From a checkpoint of a small mixture-of-experts model trained on Wikipedia: 10148 steps.
Below are experts of layer 3 (counted from 0) of a mixture-of-experts language model. Rows are named router (the router's row for the expert), gate (a neuron's input weights, with its number), up (a neuron's input weights, with its number), down (a neuron's output weights, with its number) and show model dimensions 192-255. Each number is 128 + 32 x the weight over its row's rms, rounded and kept within 0 to 255.
After each expert's rows: "raises" lists some tokens whose logits its average output raises strongly, later layers aside; "comes after" lists some tokens at least twice as common just before its tokens as in all text. This comes from a sample of Wikipedia text that the model never trained on. Tokens count by the router's weight.

# expert 0
router [144 115 152 139 155 168  95 104  52 147 109  94 101 139  95 104 141  85 181 106 101 127 193  83 118 154 104 177 191  99  81  69 139 131 137 155 112  87 145 114 172 105 145 166 181 128 102 179  91 120 147 116  95 158 138 132 125  75 108  96 163 101 163  89]
gate0 [135 104 198 183 118  46  80 153 146 172 139 136 173 121 146 111 131  96 108 154 141  93 157  87 117 144 143 109 129 164  90 126 181 103 162  89 112 121 108 116 167 118 121 163 128 169 143  76  50 114 134 104 114 141 151 154 116 112  98  78 136 158 100 102]
up0 [ 78  62 160 154 106  64 139 125 195 152 115 132 139 113 138 148 114 179  87  94 144 109  80  54  99 167 113  64  92 102 162 166 106 114  90 186 129 107 165 149 111  74  71 147 167 136 122 134 102  74 109  85 159 122 165 144 141 123 108  96 125 169 127 101]
down0 [153  29  91 144  98 166 140 159 159 126  93 165  78 100 142 141 131 149 114 166 110 103 106 160 150 130 123 137 108 143 106 205  89 119 106 116 106 116 143 136 104 109 116  88  90 133 114 161 164 107 152 133 125 114 109 134 181 100  88 106 142 123  40 117]
raises: ".", "-", ",", " and", " |", " ("
comes after: "–", " |", ".", " (", ":", ","

# expert 11
router [ 74  89 161 149 145 107 180 168 144 154 159 110 114 135 155 124 105  61 150 149 128 112  82 148  77 110 119 131  90 130 126  96 153 156 141 146 146 162  89 116 119 179  87 110  86 102 153 134 146 168 144 119 155 130 111 122  98  70 112 127  93 184 127  67]
gate0 [133 115 175 141 128 108 171 111 158  76 126  97 132 120 128 105 101 123 140 127 128 197 111 115 213 105 172 106 125 118 159  82 142 112 117  99 166 173  91 124  99 118 105 132  92 130  71 139 106  86 138 138 123 111 134 109 115 134  91 142 140 119 147 159]
up0 [209 150 181 152 163  99 100 126 172 137 161  35 128 100 125 152 118 175  94 139 103 133 131 127 127 127 147 193 127  87 124 108 178 219 126 103 112 167 159 142 128  99 115 134 161 141  88  74 117 147  82 130 119 110 109 121 157 103  88 116 132 126 197 143]
down0 [ 84 114 147 140 129  91 165 165 137 118 150 140 110 132 114  84 138 159 109 158 103  71 118  89 140 191 170 108 141  89 125 170 148 141 143 182  83 140 142 133 135 150 113  92  99 122  98  78 156 130 177 108 166 124 164 102 113 122 100 141 158 101 110 183]
raises: "-", "|", ".", "\"", " and", ","
comes after: " |", ")", "|", "=", "\"", "^"

# expert 14
router [ 96 227 107 114 158 122 149  97 149 155 145  52 212 148 100 128 126 162 116 102 150 124  91 183 150 132 142 150 120 150 135 128 117 134  99 134 113 107 102 109 155 140 147 167 118 179 178  72  94 170 135  96 153 126  96  98 129 146  81 147  92 131 159 142]
gate0 [ 75  89 127 184 120 156 123 152 152 200 120 154 107 133  97 110  69 116 122 141 141 147 201 111 125 111 107 141 121  81 123 171 198  99 114 153 105  76 170 159 117  93  97  81 159 118 155 152 154 110 125  68 101 113 130 163 164 102 157 169 158 120 142 140]
up0 [185 137 104 139 126 165 124  91 145 178 126 157  78 164  81 139 170 117 146 127 142  82 104 167 130 142 153 216  88  59 166  95  91 107 139 106 141  93  96 100 178 143 129 134 179 135 135 139 105 167 114 151 146  98 113  68 148 128  99 132 128 143  83 138]
down0 [152 132 118 183 132 106 142  98 165 124  80 125  80  96 163  26 103 154 165  46  75  92 144 134 144 167 122 104 139  66 141 168 215 141 125 114 123 155  83  80 117  86  91 176  17 122 118 113  40 143  87  99 116 101 130 152 157 144 152 131 112 160 118 126]
raises: "=", ".", " and"
comes after: "=", "\n\n", "-", " =", ":", "°"

# expert 12
router [115 157 135 129 167 110  87 111 132 157 165  75 109 118 123 138 150 118 136 145 147  84 120 124 112 182  90 149 127 100 118 100 135 139 110 168 124  69 150 117 106 141 125 109 145  89 117 123 143 157 150 109 102  75 107 102 174  81  87  88  60 185 121 124]
gate0 [166 145  80 135 161 181 107 134  99  84 107 146 158 138 132 140 156 127 147 120  96  83 162 123 120 142 145 114 177 101 155 104 125 121  76 124 107  96  83  93 144 103 142 157 187  82 113 154 176 124 130 164 128 104 112 203 153 128 146  84 170 100 163 107]
up0 [ 93 147 148 162 187  98 117 167  87 116 147 103 123 149 116 125 114 159 133 179  66 161 155 130  74 128 136 138 108 136 131 160 138 131  93 115  76 129 121  65  99 123 128 177  67 144  70  96 110 121 163 172 160 142 113 119 118 158 153  81 141 100  71  95]
down0 [ 68 157 109 133  92 128 146 156 117 141  59 185 142 182  87 137  90 151 100 195  87 131 111  96 159  66 180 129 136 130 155 144 169 136 117 119 149 137 145 128 140  65 120 143 106  89 145 155 147 134 133 109  48 147 131 133 115 150 102  99 156  96 141 141]
raises: "-", "e", "di", "a", "c", "lo"
comes after: "\n", "-", "|", "\n ", " 1", " 2"

# expert 2
router [123 106 102 177 116 141 117 113 140  89 153 113 104 115 129 152 129 104 113 141 108 129 130 143 134 119 102  95  79 130  86 193  77 138 151 193 176 142 115 176 182 141  95 118 117 152 125  86 125 153  83 155 104 171 176 201 115 116 145 133 146 120 148 118]
gate0 [155 100  68 147 155 100 133 186 179 126  89 138 106 103 163 130 158 141 112 109 135 154  96 123  57 154 119 193 156 107 146 140 121  82 142 144 162 162  82 164 119 109 108  89 132  78 152 140 150 122 134 150 175 146  94 124 117 172 114  79 182  87 180 109]
up0 [135 139  98  98 120  66 157 111 156 115 104 166 193  95  99 139 102 118  81 115 160 127 157 182 127 173 146 107 136 149 140 120 146 123 153 124 128 163 117 152 169 121 152 129 153 105 115 131 151 119 125 119 158 209 115 117 106 121 132  60 144  76 181 141]
down0 [ 56 164 135 110 166 105 138 193 142 181 165  99 108 160 167 134 191 137 112 114 143  73 137 162 133  91 151 110 136 118 172  81 132 156 170 110 121  94 132 156  96  99 126 114  52 119 166 139 107  88 135 104 131 160 159 126 133 106 122  94  90 127  94  83]
raises: "=", "-", "|", "The", "In", "  "
comes after: ".", "=", " =", "M", "D", "H"

# expert 15
router [169 162 123  84 122 172 146 144 146 158 138 143 133  89 144 142  97  96 132 125 128  72 127 142 123 127  97 116 107 139 172  58 167 183  96 122  67 160 138 133 165 149  97 122 144 154 171 101 209 134 137 144 109 123  95  57 107  53 149  80 155  63 147 114]
gate0 [111 188 125 104 112 182 111 105 126 107 122 112 182 139  92 175 136 162 184 132 113  85 107 102  88 115  81 121 179 140 176 187 144 140 207 101  64  80 148 144  82 129 104 121 139  83  79 165 207  93 109 118 169 160 108 131 133 111 156  87  90 125 173 138]
up0 [134 108  95 149 137 132 121 103  96 160 168 113 161  83 172 113 102 129 135 148  50 157 168 163 124 151 181 182 188  69 161  88 173 133 141 115 146 158 144 105 129 106 149  86  92 116 114 172  89 126 130 149 111 129 175 128 140 170 103 100 166 163  84 136]
down0 [182 107 166 139  77 136 102 103 121 112 144  71 184 128 116 137 131 167 162 162  93 145 154  49 125  90  84 131 189  77 209 124  93 152 166  91 121  84 123  80  68 134  93 130 157 145  99  95 130 134 143 112  75  95 124 112 121 104 148 135 142  84 150 131]
raises: "ir", "\n\n", "\n", "amin"
comes after: "  ", "\n", ")", " 0", " —", "%"

# expert 5
router [136  85 127 129  70 133 187 157 157 117 104 108 118 119 104 141 123 136  79 116 105  85 106 100 171 129 213 148  83 114 151 137 116 172  98 130 149 111 120 107 115 123 212 107 112 117 109 152 188  78  84 148 189  78 150 165 116 121 169 115  96 131 134 153]
gate0 [186 157 127 179  87 112 138 129 148 138 114 160  88  83 128 100 146  71 112 146 175 151  81 140 142 195 128  91 115 112 107 125 107 166 143 132 178 116 112  75 167 148 137  90  72 162 124 140 119  92 117 112 128 178 115 102 162 219  97 108 173 101 141 207]
up0 [169  74  94 133 191 112  98 161 126 139 136  81 135  97 129 124 140  89 120 187  53 111 188 116 125 115 112 135 147 131 152 150 130  64 159 100 131 105 156 133 132 149  93 120 176 118 100  82 110 169 123 154 177  97 128 161 129 158 115 176  92 182 122  24]
down0 [132 137 117 101 124 151 145 133 156 160 199 144 155 155  97 151 115 144 127 135 125 153  71  80 118 144 147 189  81 112 121 107 114 118  52 124  59  87 142 103 128  85  93 195 135 113 127 151 141 123 164 159 113  95 137 156  75 135 180  94 110 175 117 126]
raises: "-", ",", ".", ")", "s", " ("
comes after: " \"", "-", " (", " un", " Un", "'"